Below are experts of layer 4 (counted from 0) of a mixture-of-experts language model. Rows are named router (the router's row for the expert), down (a neuron's output weights, with its number) and show model dimensions 0-95. Each number is 500 + 40 x the weight over its row's rms, rounded and kept within 0 to 999. Numbers have three digits each.
After each expert's rows: "comes before" lists some tokens at least twice as common just after its tokens as in all text. This comes from a sample of Wikipedia text that the model never trained on. Tokens count by the router's weight.

# expert 13
router:476500564500519486575524492519560467496552535512518490504525560461547495501523514516505457488441497514550427471489426494495470406550540469519433446480496442541468468470485484525541501465473481515506512555534588537508452541527520523541513506531478558481563568504507386496501446499482537428
down0:523502489498563495461486544509491502425487458552511450504456518518549537516447479488514502512477478549516459439485479523492509451566479448519547456518469524516502454500478562510484464469548562468484498524474525480556478529456451504484491485527565526451469522553538429541505487431440537484
down1:537480506539503614468466509481539434523501484502484469502476468483471521439516564427512514476507508427494520520506509477543536549473465562501480512509444556510460530520484499476521514528504490524462486476543536539546526497510504530504545484484498459559471587417528595457495432459509492553
down2:512421534371484436512500470477550486442450548430579543462479462490564505493524479568583541483526507520475515496518482537441501472475519502486475500442505458512493473506453500445468450504522444495511570485520459481406530502533475538538444505548509494464598515618535473499491508496478527483
down3:517556479520510494460485487541475514548494519411535449449490499490548457552452446488459479479524538459525505382509521525467432469451509532491564492478550471466505555457582495479447512470615507509501507504569455573505475455502490506497551510555465465497462543520475486505499487487525443488
down4:511534565476517531509463473549529556477502488484465492491489453507551542566431533523493490466477553441474525548503534524469515536472630573454571501534488439523438458512523396492557534493516538480538523497578503551452506592509529514504495543513470521502580483449451489500484495506534481480
down5:528463502531465470486546532529496565596476475491440519447445421502463490511476453577524516462410490505482520464496511522472485470456473469462477550577447471509535529506483524521516525530556507501519450451546489499533513489472410541530527440522539539478493490510478452560454492566502508549
down6:558520498514485525528514576469509572493516466522539489464554505517530474504555521489533536448524590509556535536572481435547511464543587515498512570519525487503499471541461432472502612438494488554432579538487530473542467569515583510471440429496475418581546467451506494474516490442534467530
down7:454537521451484483484482517445409606482490475482514483446471563459532430538463547519472414463493553495437487455445494439510522454462562507426500521540522548538505477496524567451521528497535488543446466470564464505522427475478507532463523481438528472526501442509512484564501482522605469542
down8:501504447485507465506524554487541538469520473480606541528493519565524501509413549490462489501522518572504527475505518497594489552499537504508471427489562430486459450552474485537509496477481472453532515510463537459466469509535523489511492494497502532470555522568546534562507484518625465452
down9:478530508447540498606507540490553501507474450508523537454453431531468447546510529417523453580491442462509572551491489492488484412477527565535542426373417494495511515538465457503529470496543523595400491463481518497462556546485498466553503498519455545455538503480463482544511441472481481522
down10:529403492494578537523453500525526521496480499523479527467493503474398573421523505445506507515512468462527512562520546495502484467461388476488508469536480483521446525479496533484485410537528483492499475510477517464503469482499486477483449453541469469500535510424441543429526518474498486556
down11:442504465519507564540511493495504523483504488519533505480487495434479416465506561445423484513475482481445444501477523514552540538480485494577566556473476525490552531487542545551473488523472463427493465439473482489577477526393473510498538499454502545490497455544487487504538429459466522526
down12:472469453488516439479461474438506458537515448438497522667531453549586504499584506481473499471571461448547513418494551469497429526522363507473450458516480468485567492491583464432487539534533518554479557457497509493534520511496562490572507432535514532515488531485448474472400484522500508529
down13:474488465499464507494490545454458452520406567571525466562489523474468511526516472539455409505525492555557470476437532536553528522482506494520477496483562482491525511482495550492517464497492565529466470485490552522508500511538492496412413454498415455515522532492525453559537405483507510507
down14:480485471488525559484499529518464551521539523518565519553541545426481505469479539424475471527557457537533535425534493455540448567532521547558509537515522544478502434479506534544575494500526500492530487490549490493525499504524548503458549520503507473532439485528487529500517511444523479487
down15:452559443519499541542472509528485470489497493461489497491477521530533495504520541553439574524509485519531526500500503498494481469488549577498486553555507481439501502568530553506530456474550498488569532525529525481500494523523538513451549573512446387502548489594540482477559459540520482457
comes before: ".", "| ", "–", ",", "; ", ", "

# expert 8
router:479502537511574482478534499520547501513530540523564485492496444565451518459504553553506493564541525446444462506498501434513537508481512442456592554545397501495540541536469525454485483561457454556548419537478526574468511525563450464520529526435468499493583450451466516512508491502451544436
down0:442480550501497493484522457508530490531482438541523524505448466490483603542517447478512498511478526486477536486508534504442491478544512550432534498496553536554446505516502520421544494498478471538482497588520454536516502545425534519502398426483511494522455492519483509541548492515525471477
down1:492454454451534520519513478503439569538537516474443459480453490440541437517451507374475520528488458493527463501476448510497473523549405519507535540496540410484446470455431466537504477542491566519533539490489465471491494487456509487531458558522508474501410498464448608473509448476556495413
down2:541402531540497410506561502493488494491552483578544512465550505556480552520498509451489480595503516481549440571546506514485540400508514487515506485551502481545462495493502474530439493549599609521514545507461532435474496432492497502515511493477493513436454506514482538512474518520514534501
down3:546463489487418490459548481486507539500489469504567453528514466513489478446483439554522496505544495491521551397479492431477493482600518470482502494449566491511497521530455479491473447487466488501499528476515523501479513478495486499555436574535464450613504477447533483472496498531455467465
down4:446467523518496563509555476485537516548587516536526440455516534532440455534515444487488503493548516500504515506449467516500462503472521500501468473549492517513439519486492419508540524507452472489504493555529550527505557484514438487522508471537470494494442464524545545545543534507504527483
down5:536506512598529505586442472543474544470437462505443560458546511473468484513558433505481486494477494479475419463501486535478480540430482467556534532528466507484516439497513500561515563495482530461550548482576462547434614466480554503505568447496508469474544473489455550529473563504528470459
down6:506520452502486552525446485452488540418465548554527500534542554497491509499485464481476531434452503413531489534498410449529525497451527494494605496565479503502466505532596523584562451479609450539459468498441524474495532479501510539552464558528501498492534460481525484492554443526535489444
down7:493546490463506514437485494511526533512534516473485541501515562436472476558546507456534468463442502482567436453532573486519528482499547478443431507518497523396519578494562398522482544532498451464475455643484471463496475524428537504517489532564506470505371498466501442486538492468464554496
down8:434460504592520484501478453515509454516582515455527482465514529519516442486505492513533542551431480483548498524569529487466474495476483482545478480543496463462473505483547469454571502534560581512506543620459483433480569454462513491492494415488529511584521553485474525466465545506420454569
down9:534517465499506485463492430513524498566515490514534452528470444455458543485519565477540524549468543517406487493513582532552458526536680444545491542485429438473479528469466534489503462506510485519546554552497471527525534550519496477485486563516482555474493534552412570438401488446451511503
down10:515538524424507482419549472478523457544479544536495429459481481448457479467555487477534498445462486540445501534516474464498599511466479463528451469522487516535477481485474523515528475477521492579433451544511504434508480536446513544519514524509487435531564474514483503514522538520495537497
down11:470532482507460513448535518504471437574442511488523546457570461494502551431491513512392463472622497517518509513557446422460528511471420527429480500477451486474501516516499574509523488472535414517545553515498445534435495450551574541541536505440455513458438481534498460482477537573465383530
down12:505445467465486483548543555539556432484482547502522463534504481428435506488524524521494489487499469503491510505519489459486500475499450456479584487514455536550427552503531433459569517457478429498516495504459492506560576547468420546456452555459448499489549519528552624434522424411528515463
down13:530506512470488545457477495450474512542495404535484509540465545445500512558497545487506463528478456504497532534463522549515545520578499518436493477513553550554583502514485503517441522549497494417535530487534491471487507483453506506469551482504521429473470484487484510518586482452518420435
down14:497519509498538473499527521591428484501499527513527479479477448524515495497514494434471521450509472521520515501465550545509433496547524481537546518509514556461470475541556513476522517475541527498465532550502519537478419477464527519513505541517601478549556496430534570543477632489502494496
down15:471493494479435536462491485506516486490442531508452482451559563446541461438497518466523511563473467416434488462507439567532470515483470527501523502586513508528510617475496461511434530477465514525522508497527508495494549522578530525490493458495530544435531556528488550454507553443551547489
comes before: "==", "\n\n", "\n", "States ", "States", "N "

# expert 6
router:503503428503554476444467486519533554529525398519541489501488430489553491491440544489504512490476462450439436515488493434525551490532439451462457497472487497452534540532447493460465445531509461475529503390494528496511537494439564467471519474435476497462552491401468476469512457462484461514
down0:476526521461511502535488571567452540454537547488514490469481517500462590424474534524552502499518533480508503481431477508492492503469470504427456485467412482509495455575581499503511515530558551501409477461449487503497534533469530483385529496481451590457572516475432519512469492417503484530
down1:516582551511431502480426471486500508527616540439454507508455517551565491459441469507490474506478466463579486506484445562508500540466551499491516398551466578489610524463515475469494485488501514493476480515477539459465477522561536497490456471471494566492476485577497490514547520533497556494
down2:511585514509519515499501442547490583547497506509493536516514509434471492484489453468558527468497453446449395485444489510465518449475490522527402461467484478574527500460490495524528550537589473480485489505493517497480495504536504473494513490405514435528469473460466569541450489578537559408
down3:434471468408518498443538572507462445476495479431475524556530487520544452486537605559480459509453511471501494544483501501522484550472482478497550449449490502446469579463501492493501493567492427465495455522463507498473494550542511502507544457460499493482487508542559456502466553465557492487
down4:517502520517506441507487549569508522491519506523475475481528441488539484487470494565495538476544457491456561577506611514532478484533547523473505527509510564506535558506469410493499519499514506476501495503544521538530572427496514529521496524473514473545499518462503508500577472518490550503
down5:470536501453537497471555562567606516497514495537446506518481527465533514478471532495484490508469504521469543448476527477523502446523502503436494510514457534537521481543511429480536506543458563565442424545502502477429481451475499467496526538491489527547520513631550466542482449493463500483
down6:462559526593547485545521487471574518554448526471596441431499578522505417443518474464469477592486544464528496459473495433490516487531403438503450476431507478415497456470441517541578486487500556461489472485513513512445553549452450490534560495510451529550460504462524482546554474469391472538
down7:513485482511566463462477469438471547499534562538564460486508507434486486477507523489551501568466499474475513465552548484557446474494520499535548502523417498516419525474455557499517394478473456535577505464430494452503521507532524515466492438541501517478520429482429562517577521497477482489
down8:536388499463529432423488515516462510516572496464443464468511493501494471466591461467484456501586433481539515502525494547531529465493510507499499528462517508471467483499515570476550442505419464455503538555477519533503527453539527467525537442521567494610481543482514519473476542558458522437
down9:504522473477481483507508508529517450479461534441532458491518454450587471522504519494529483537478505516510516549480514511444544487472514485516483531435490515467463456554518497483475567584546455474515564527509442439480472546529440520510525486537485544513487440434430557469460528452531507463
down10:424563543518480472443478510518467460505492486589443576516514485526444499505480458463461510542475519561520525446543487469457493494474578487502506527451484429503530425527484508509470522491520478559535561559503480549526476460557538435428566441494496545565429510465530420563511519502529529500
down11:537513487498518477537560495483520458454471527479422485481525416486559577544510518470564498459462529538432436513442463484487468416568505497533525565431476518457474477490518557484523511531492560518479552495508505559512480576521501559552530563468467485463497428400405534503467489542532513397
down12:518512456445508496488590536519553563534483497400539566486561470479504469515463502468478483552577571522515480491473578524558435471507616558496515439546554512534502595491506450442546375476481486532485548512497469509470488476477449572460491463476486530515487507531495457488464499503540530505
down13:450469509496533440580422409499519532486451452500513485509436492561484486516544485492475538573522494529515447482491569466540550489500525535454530502496500451520474470571473481520601468497428471547521461487455464535502465511534451488482507487494393486525486525514522530547439605473527462458
down14:443530484530492491554532494418508478526527442497507552555614492476473466485528513469516548481481518431475515488504570554496514453475492539486447476492507432439472558453448472443508555530579508520459523476498535454536624529507535544455504456473430502515458547462447471511451495524432427519
down15:453503433501492484469534500510541505463513427508462530477545427488537454490455498524490559495517515490500530473490487577548478472542592442533498468507464569496473463542490529475523463513479504435472474605517468493509476517499455507485465482481550434528470568517491606541465570485563469406
comes before: ": ", "\n", "by", "name", "career", "information"

# expert 7
router:505526506468463571457477500507469526475515449488582452507445425461473470541550447443472531557486540520507494527514531543505475408471550528464455536434526552492470488460467473555477456527482520464459463548524498545494501428443519498446535538534561465529537495483534550508459522481486435450
down0:511483449492525402432489537378511493415505548464495553470490481466440435482452476502479438476516445524496468510547500456475544437514513455540544529519500559416537472556468496540538458535554509516472554482489530546486419501552510507511514471524490539525476514532482517548500519476550582514
down1:459541515496542442431532483505513480504480479501507512524538455518485568483523536458456521530496461456538478496369512529463490499499521456521513501547521499544560493522445433513522509523529585466484475522602508586520464526493533431469479521432430481496524456452465507524501523494531487473
down2:493443456473398457475500522532563464467427557528486488491495540513499504540461496542563474421525560542457566502485518484524509550459522535517583513456539463515547471569504470553517450478479461537447483489461516508541503541568534523465455459510541502560555483510484462430529509516471454511
down3:589531535556520474494467462458482522487435524446515508533454496496537530488517450468513530533487523511524515537542500538487555579483602427491434530485477555597581544432483491477500532438547507512463579533466517482494565497461528511512459484510542527510480489445460478467531552560478586541
down4:466503433507507520484518540445548482483447536515517516498413521552462520519550572533477493491559469499428481513537435498553529518470478507500478505546503475468531431472520547524547458493517489372481490490492513487556544569537581515595442466526389520416501482425484477481458504495513570531
down5:498531490481511506493433492508514437491465451544511521521526525418426461426479514500490519462515418521478475440454492500485489572571496498479504585492551479492514531468443504400545496526489479482532473510488490574542522459496505504410515460529487440487473534503547619462543525512517511426
down6:533474427462473532437465537452440532499444503491557543570510523444585535491476582446516494453517528482553583416479505522468474495502485502528498531525489485571526464495505502457525494427430538490442457475538508478486502522514496501570451504544469556586463512468585439555459521459436492542
down7:530520453520477524520471498499529538502477548531445524411514491512524480505482549449454504477557520510538581484532516496468451600511553536518600464566497472506463495460469498488534424492613531480504488478572549459490471575496517523490463508509496445496468476551507427438482553454482549490
down8:542456510551466462547624534508529486489459485468465530537468515462478422514471511451563491547519568523490498513544511521548564458443485496579520522465547486531549465469438501507521431486521494451467487507506545569523571563512528530513558472509495520544455499590455483474492443545491471483
down9:473532600419543467471432541507531478512501543562417468505447565501505414455467400540476463494557510516477514524478414397470507492505503453474494492504523600406391513559487570489496521515452513465413461500521493519500443508467509507529557506503544528519532524498577499547492443470507497552
down10:481505516496504478533485528532534510455478468559465557490518479421474465435500533448446407515483498462481547464504534543513473518490530432484499539499486541564483548464552511525508557486479578519525489511519494480482558537488470440508510574498535489504438526487471601501461568498548494558
down11:514443477469507515520505536501535539440415505529537450526554495475392514466468470492466508499535476394565490532580519491529501453465480448446490577434509463515474474496494481556517493512536508461502438574528469512419454518453538566438546513567426520510470465456588503452450474474484497487
down12:539573484459530520586502492492546423488542478525531539482466509514474509555513548425492463545523490517551478445577486534563465500504482455547561446526493551451534453553483491466513498535474555419510483493465461550467539523541443547536621540466464478506537553527557450490442466503489473494
down13:549400517459527439504500460528495481448491489551564438482518480474468481466451498452508558531533463475491480480453608415448553489499540499465470571475517561425574523512462584444472544528443514451455574591498521510481490516503537523577520561485514508502592478456469512533422525479479504528
down14:482526527451511452533496480380516508501520539456480463493485473495526432589450507502528486557500476524547417400547539544463485469543509582556478512526495522555472421554525509501506550465493593536529507600510570499458539514521545521533520486549494504535430535563467481476493579566513519567
down15:445466547504502470460452529507479502527520484393457541546454475469428562457519495456486551552523456546466526563453498515517529534604486514506513548576477568413573477532491487513533535529501510422486471473473490469558472477515564478530468487542489463480429519469481484490462485548454487468
comes before: "The ", "He ", "In ", "It ", "She ", "This "

# expert 2
router:567412464501516510513551497465455529478506482364480576521519519491486559447500434467503537470497518535479538520540522539522483546466534539530531521492498467594488464516468453567428506499479486527517467445494465545434543523458495495579503516514552531523428590538539548509516512507408527461
down0:505499477511456489491423495513473555600430493520556460491521488583517445490485522519485481517485605516514527549502497580520476461533519454482495493607488495516548457503473482497513491543534554451457544488506525474529509448500506579511506512456487473483526452497461476444530482464481491551
down1:545462465473548467480470488450481538476526529468509471463575487508544410483488442488534502557483533560539542497433515471468441506544542543529497476483423517529537455560495394494488517508453488537559464450509371571446523485550481507513545499475500531469510485477535511515449472529522529436
down2:508509528507449461527528491436505512523478515631503448504469436500482562487480461431505480517506458523547504480501456488446517465477449527510468485512447478419588499561411489476481455420478496467442425539439416571529432494442533538533490508449529506534472566500558518567473535491508486474
down3:505516508511572501475472569490533437435440535561408546458517540517460445566460560509540472519487468515539506526425522469544578526482528511466537585485544442505551478526531477505544530492510497561539521434537496558467493512493566462524437544590467496518555483444466549496487508513437520458
down4:480506480555507586423481457514459495538490437472464557480470520519490456530398453520470560534499530523523499488457456516520544508535567531546480453500557486455512476511449510485389449547518499467478527507492452451466486431509542523503431464492527474470524470518495532514459459469455517506
down5:494585560584461551425544416531478576426526522485474540531510432434500502428485553537547471578432492550470517463548493618453471517460468487478499535425541489445493461462530593515480546567499537538450508486451505492483501522487544492547537519492501524430517573388502550485481506476453452516
down6:454486524428538555499475519528506488467568511501480543517511482462465510416506495526459528508489511469552531480521435475513442603492460460501553494490535514489443544502518488426525467546439477481507500530473497503487444508486494487454529504481405521496516568515501530479418458505545488465
down7:537539534546441546467451432494530441499527474460469513550453538521470559452496475457491473468473454524544546530440501473462516505459449559514456467595577451526524434467511481525506512521557488457531501554556473486449438484457465481530497446589479518524531484508524564516446462573540401538
down8:483564468548477483393566503487496419498482544477551507443399485509537564499553506520565576485517504499520488476483496507527619500451475508521522512469496505529417502527428576475530482520527491513449513560546523507487593506458501497486510536470532553538455521548550523570408487483410528503
down9:456442482495529479520477560470530531493466465482489528498455494492589575372584525476498535545451488492499504419490476523484498509498528606488472533492505544515554509541527508578502517509504521523495487485523466485446536538501490537460509486478516475581609539489557456516530501440468506532
down10:540491474459435510528473502553521440461490553452521505490489457446525471470481515439593552497545480485480444429535528465475509507475525508491495483479557489506486457513487488516471433591523504426539531592585521497547464469550493496458429556507549521484473397577468515492564450597472510441
down11:511456493524528535545476560482552461532563393498567490528537489562510502492571443492486556456471481541447515529524465555479517467458460463456466492532462497541541536500488528526524431564578550492550582427442490533474558539613521486488518484457505559490557534569514464440512478531526527546
down12:527486480509478506513486428472465535441474457437527505519498496509527503505467501502576542450495470490450497469560554464434543546469535496484499520540454518488471504481437536460552512460471475474448522460533550415520495545474453506526526513517498539494557472477416515503493401519450529509
down13:576476477487482494457502441509544469446486515438502489467489466510567593508427481455506515507552559418504478525475501495524537568546474417595492533531559508576533486477559455510567442543441505522487563457481445568490503469439526473489527493475529418463435518487479540469587440592526499489
down14:482441416580469518488516509512430467533506496501497549513548501518519529557452509516435553508466488500468469550584505489461579393463490497505552556483512489510509488523415502493523502566434498521499417530553509454489430504481475474534402554508510472535505531500508504560538511489504539474
down15:501490481503448541523523488495465461437533495559492585516505470467522523482509469495495468461491458466473552498492487570466476498551481520484514508539520532518486485455546502453476584561499498453455464485451490502434505494506535516498531568572492512499524463493513534530450502562551481527
comes before: "- ", "and ", "==", "The ", "which ", "but "

# expert 1
router:474500507520517484553518470566513512470559501517469576536532475523495418545503456550438533460439549477531462479521486531536496533503569483490485469527507474504490500441510511570529486428501495472540474489594514447521523409492446461562519463498466512522547487409523526528572520607516520551
down0:539524478523505503510493510558495503474506549486483492529476492627468452575491488498434458479454520525502511523540522527452508454456554407517479490526478484482498512507556586482533503505460529493557428502507486439473494492508523514508512510535543511467497530491432528579526483549456480426
down1:476519477472467429500472542458459475529433553479513429519520491564532576411550487559527455478461516497518499479451535454579545558491459543423519522477523543483481589484505489484505451502476481571479442531515426458509547491555463525545431477481499392473444499450555475513539514490536507518
down2:515568547509540512508507523473490492502472447536516444493523474520527457515424462486516511526527481427560478512481489498488512458522551470502492523506491540452481520486421486456508512516447474480452563497439471543503535487543487484536485489485513450581516477461427502487481394500540570468
down3:497532542551500560468549471521500502498515515501543478540507529503475575417543500448529556508578480515517491422520494536430555510544486482511564486546514484518537406514483482436467481486493465524473569537575543499468539487518519514497449474530398520469434455461542454449496575529478497450
down4:503458439470507451485571457520482508482491457470503534524504478461588548520483456522549451451497461547516468473417511445465531530548507552491467486492471552480498501582514577475519469430453514550458464459549441529514516486434514468504417526484554469476528478499473433532507385579512495490
down5:547501496518513448492491471513539518495467513531504566533586429563497527529494469449481457476486563421510522479439574486556501536419579402542451552535467455482457463451542471449550460508500511539460475527519477529559514462590470475522495432504533505560559488478514532498452525483472513484
down6:549535499440489542467432414559478527426418535468457506551558541436474471402528525492564517520552517525601489524463522429509468499551420521494507477554534483489544468498495525509541572490509533430515511464517511463456486545522440501551518550488470463537608494509500466474558511466551503480
down7:486492514482507499455578489533460531530452533449558494497477482475493551547542448569507525519467453492528486498541539535517439609467508431550496438558449526517502487481470507496476592381557520489538479500532411553480551498532511549452501443449576473487521593518505443498520528486462498511
down8:458520530536444507499526493502487455542550470478487542479582471527502552490479452459549602444501528512540492437453479460436457485476425447459520491475583547460483481496437523481415493465533520436526428470568454500526463451546462495470505565474542537522435504490526526543472441472500478450
down9:432509572450437461528566574528463570447543554452462457506483496458460479497503543531515519514493477513529500496496500511524568519541631517522565521508502433495548523488449550499461458486479434439551560579482509514417554429443504472522503546493560487480492498533493443464552554459444485545
down10:454531475457463515447455477539503550497451521491547600476507437473543413512429608517423453442551453511529462517357469516458544539453531474512506425558511464461505500601500479505529476472434534485529501530552444503580479529559531479432523545523543453606518510480510508493507515495459541460
down11:509500485562466576491534535500560477498481616482477419567496445547429449488496498427524529527491498467467537529473490448530513458463500458414483417488488517474477517602493460464445557498586575510473461496441559409517514485517456501490494521486481507489440498536477439565567500479503502463
down12:450544485514513536432496556544476441579473557538542470523543521522557382520501510461500489542537519444434461511517521492541450455499424595481512508495564380528396462513451454533550485486544498462343438481473424521504463506539467419496435455444596532508448550497456454513493508524498482451
down13:551492499461478504525497515478475460463509569542454588484501520503443540468459507458548504473507511562488546530563412542492483481503436448499494535420517461494545488562532480474445494448536510488477449501423440471468460384509526423500558517515468513420525507600480551536536490459588459517
down14:503484534440547486534620476464515414551456469464499505519431453516479494522546409406550493556488542503467503520517506502524527512478509495519509472526525515454494552480526558480484544450496494477529516479562482528451505431433481514505527486524515468471502493496625469531506422664492484470
down15:517458544514402490467466424471525526522467525464517480439431559539525461527529500540517573512512529456479541541560383525474464533393535521531460497417454405568395490429484592546536488470583460470467546494486464469500407485512472503488528434533497582465492436539499445522521526542470534483
comes before: "the ", "a ", "his ", "their ", "its ", "this "

# expert 0
router:552504553485487503514423508523505477516460459578422484482518520485552457503506445533547584484457496484531507481577449522479471435488566508484482482460463498497481480532500536471491500439573469458496533500520519474468462514483495576519441494526424519553459534553463481576547533543599460568
down0:561497477508536527413547438561522542434483465482462539514580525489464544479487493504395445470504456479515436447472488469496529497531479576523515472446563540537591504489515557525470408489514550514551548462453500590491524446530489500424504509446475515457459495548514472522506516477452511447
down1:476473462477553415434527484540449540433476602548486437512537506433473530546519523604490465541535499516503522542471459496484514520511511538546467546511507491470493490464528574544491480451462559536543428502538535459467484561514511557525477622482419559547509476565543465479546535472514556575
down2:451437537548558509503503492488458449506550468510531537501417533498504507510439451510460568449487459481549463495507537471542495550500418500461460481508545405614455491499435554515500551476408501460446515431464496522495490485516459406518526470436430547502487475485460576538503545471477497458
down3:516553528486459481486434417454525488484526520505509541482548434507560540515511529473563457492490543468561498494539522485557531518459554562493420554445537476450496448520482563562580558490518483487554509513483484527461412500525503461479479451521451572495433517449552453485512527459521514462
down4:578560524497519490481497463568508483474537504523413514511458504497542533581555533530462400501532494522511490537472526521499457514494508517529480550532527453475528530490486533476531457517502425454469452514553539530518412482450499516583506438629521456595513526566477497486501486522555497514
down5:491503435525547492500506484475478432509511531448495513494517520500560489500481450461500534461514452491520413483521500517507484503495507470490461485500499508443490428429388557461563513479483458534447473559489488499489480501527564490486478494480509454469487491456531504501425439460532536473
down6:475554512497486453518514505524535505472513522441525485555524545522437426462492474495535488487428577451534464470542513557502471476459571496584476474432437493507441514495528544485461539473451501491557531518508573479454471553514529464504510513478554505561459517524556464544477484502409479477
down7:524444491513514499517500493472602494501491488467531584511483523467482482479507551413500517464481517490470485524531434458500506490530543544529464434500509468494499426507510512449550528478509456487473485560529530477545569495569508514515485480525472484477505464499562446576527544529449530536
down8:495399521504481504559525455449436447563518517483501487451505546434445476513447430492539495392483521484532417459495472550449543487478463529464494510475481526553447487539507496495621472556481490464563517461449520480482468497437461565543541461496564459521536514495482511553528538480466477550
down9:509478558520466516497475497454542558497472548464492532530447540511415477508530533375541447489506553460476514520508481449406512539538469388532526533507512487503520531476457503449399480472543528495565616457556430489430461464552564451583518446526514525537512429505577552510517478424481574564
down10:554500436508460525548458609496512477479543539477473518542562558491496502505505486488486514518466527496440541546492538579509484419488509506540498489463535537492520532392469536512470546519508503419519479441537439441461488538475439468470442469451518477588459448420492490491450448533479421438
down11:545492547562481432505518528525489528515412575518457526503474515483528473507502543511487483584488501535456550541488500442556519543503488525509534451471542490511485476585514513470472459362551555444510530534517453492444477502493489499464485530574578557492487430524480499516516487519453531456
down12:465516478462479507487489502532567501492525533509466537526467480430541503482481496483466553541531471536461489460473593539564475520522491508516444587471509459468477494477518437530512541500507446524568488565509463550604506548465457457550525577537537520448501539595461512520512499436500527458
down13:504409428472532512566495512499518509471457487470562501463498500551513508483474521516522528474569452538488537563585504561466492548478455536505485479513466485491511512552513540499543495551541474576513538509448526495510489429481529552510465467436502529472588517491439462475483489482538465433
down14:507510540471527584482487502536529422541490582467632496487491447523530456531484496487494496543513459467532540481515501497487446581503482511478545487470444499494569524506549451523494470471605503479482497506571525534533454489515519474412529526540531515450515547491527542424478511531465494575
down15:486459515418518532548414533566471472554411456536495504469398502528498551487470505481504512523423540490474497474535414509503585447555445525481529435476487554545546491473527445570592466505446470510484489511490460511525558559481475505599490483493494480523485498516491543491536464465494524432
comes before: "0", "5", "8", "6", "7", "4"

# expert 15
router:452514466502485439531520447473465497560462540553467486530572527441483453455489489469488533465517519601475520458509543494533455538500402518513544543578509548486572534462479512547516459482463513493564554521443480500487587510553505503459497421484533530554447430524452457468492550509557535516
down0:483483487526493479467536500505558443449410494511487435510566473529452482441568514418571479428570570494483524586516585490459470494536505504468543494586498505509520513577543536528439464474528474482501543561493517525488527471489498443525533454428537454473536521550446536502466473550505501386
down1:527471491490474433481466512566474467517534560488552530537488478447537480469485524580520480462513442512559482481434486537484474509473512542468400524512465541471534517495536525525475444504498512480416502533488497538490456551515556527509496607502416507494376520483507511475483468494512517488
down2:508516534507528517469482476431440514486488493503485493544475526502454521458509419458519444436474488432547441522509483470482491516516464446525469532542589499472549506512544476488450529505496491405523544497541460418499536538497543534509558433478480497508522471500448427511495491463504499484
down3:474575504509506409491511534501597487492499545425552451495506474575491429510492501506531468489492467504477472527544500520497529486460499473437518427566428499528491552498508524465479501465465503476489510504522444478513520613557547494523451511505548449481503525444499547518511477504531507473
down4:508469517475498517479462570492539489578440427479474491505572509524509562449500515512513539466465508510479500562543545507487524440505429465465481496547565462554498521531482573497555523507456523532559506519527530570545518500396525491504491517467557587528507510469492524479562466419503473479
down5:546599482496493497465581494411528475469482455473509548505468482527478548561528459464508476507542547512605503539491530482557498463521555544516493520491506450543560510491528524451536542496465468531476544513444490443436466491527516534453427528506480474458475540573512458502499503559492513502
down6:459509430507476486573544468461538492423550584513493466515474474462531531438488438597503439509590515523479485459515473471526529503467481499529517476459498464542479421549535492519532576501489461490501494532414496483487591579526467516533458479501503474460546504492551481463573534532471512543
down7:437529481517477524523489471504521475510512506536530473480453561492519519477510492524483464493583542540550486470468469505453476472502544544559482504572504511520492427533509509485510455504545452491562385539488505522521405549428489567571538577452553473418482453438474495444473521472542547507
down8:532432403510574487501472484578453478497578495556492502491531497436474382467523485479530573465512564527571541488514584562511509542461482453426493535493543581495527527461494506573519524535525483556510528550517446448441396537536520444486451531531495468469475424421443499508591494488446582505
down9:524485548461512489452449568531553515493484568487528514479456433454526477467468486491492489564490503551553554526545435532408486474414443555494491498452524478506488416433446472499478488474511464527545576429509530489553470458555586523525468438536514445490508447493482499450542548504507535449
down10:516466469532476483514498432479451526454452558471520504486450504490508440479591513443504562513509480539499510538532519522432524510593520441460479431409442513540454516539462489432498484519495523493450527495532514540579468513476487501509474555503527510518490446403528468570482558500528489453
down11:438558508458500457463501456488474473546520464465432478423560538424471513483497569509481535510472531520540554531467527511502545535463507557458525575494438449519514574552491519512541536526477493418565560447497497605466528535499439450508492468492548553494555448479472508514429518459543466494
down12:579504431487505491535483483505520507506544461529542549511524565498549477496480569466626486576502498488512449433521458478513496533543557471543449453501511460452514540536554456469497502504430537390441474521499516576492451515519502620474508510462489565452426537531507464493504463526501520478
down13:486493502553465471498519513424517493526507496505526555439380553463464478476491539475544567583492547519515510491532466494536538456502565412583434447518539573482514485489570548521495560489524491498464484491458437431588506541466466414511475435476472471420517543448557485462447467553519528472
down14:484550418514543495487477475508521499419577503481480572533570470495469517439564496487466409520518550457437463496496458561541496490469546495517518497447526458439537476527513481491510475514509509453458528459387477550531564487451525495518452477520608474555509462539507534532490519454535527521
down15:463484541548478546518509487401502504473603510503416454564419541518472476390477485455521490509529505483474533452477495546481541505553453525487474548495578519518469394506447543501519475564439455499509550437496463445522521488561478487548517514503474424542469476488468509403494551490490507505
comes before: " ", "0 ", "— ", "1 ", "0", "1"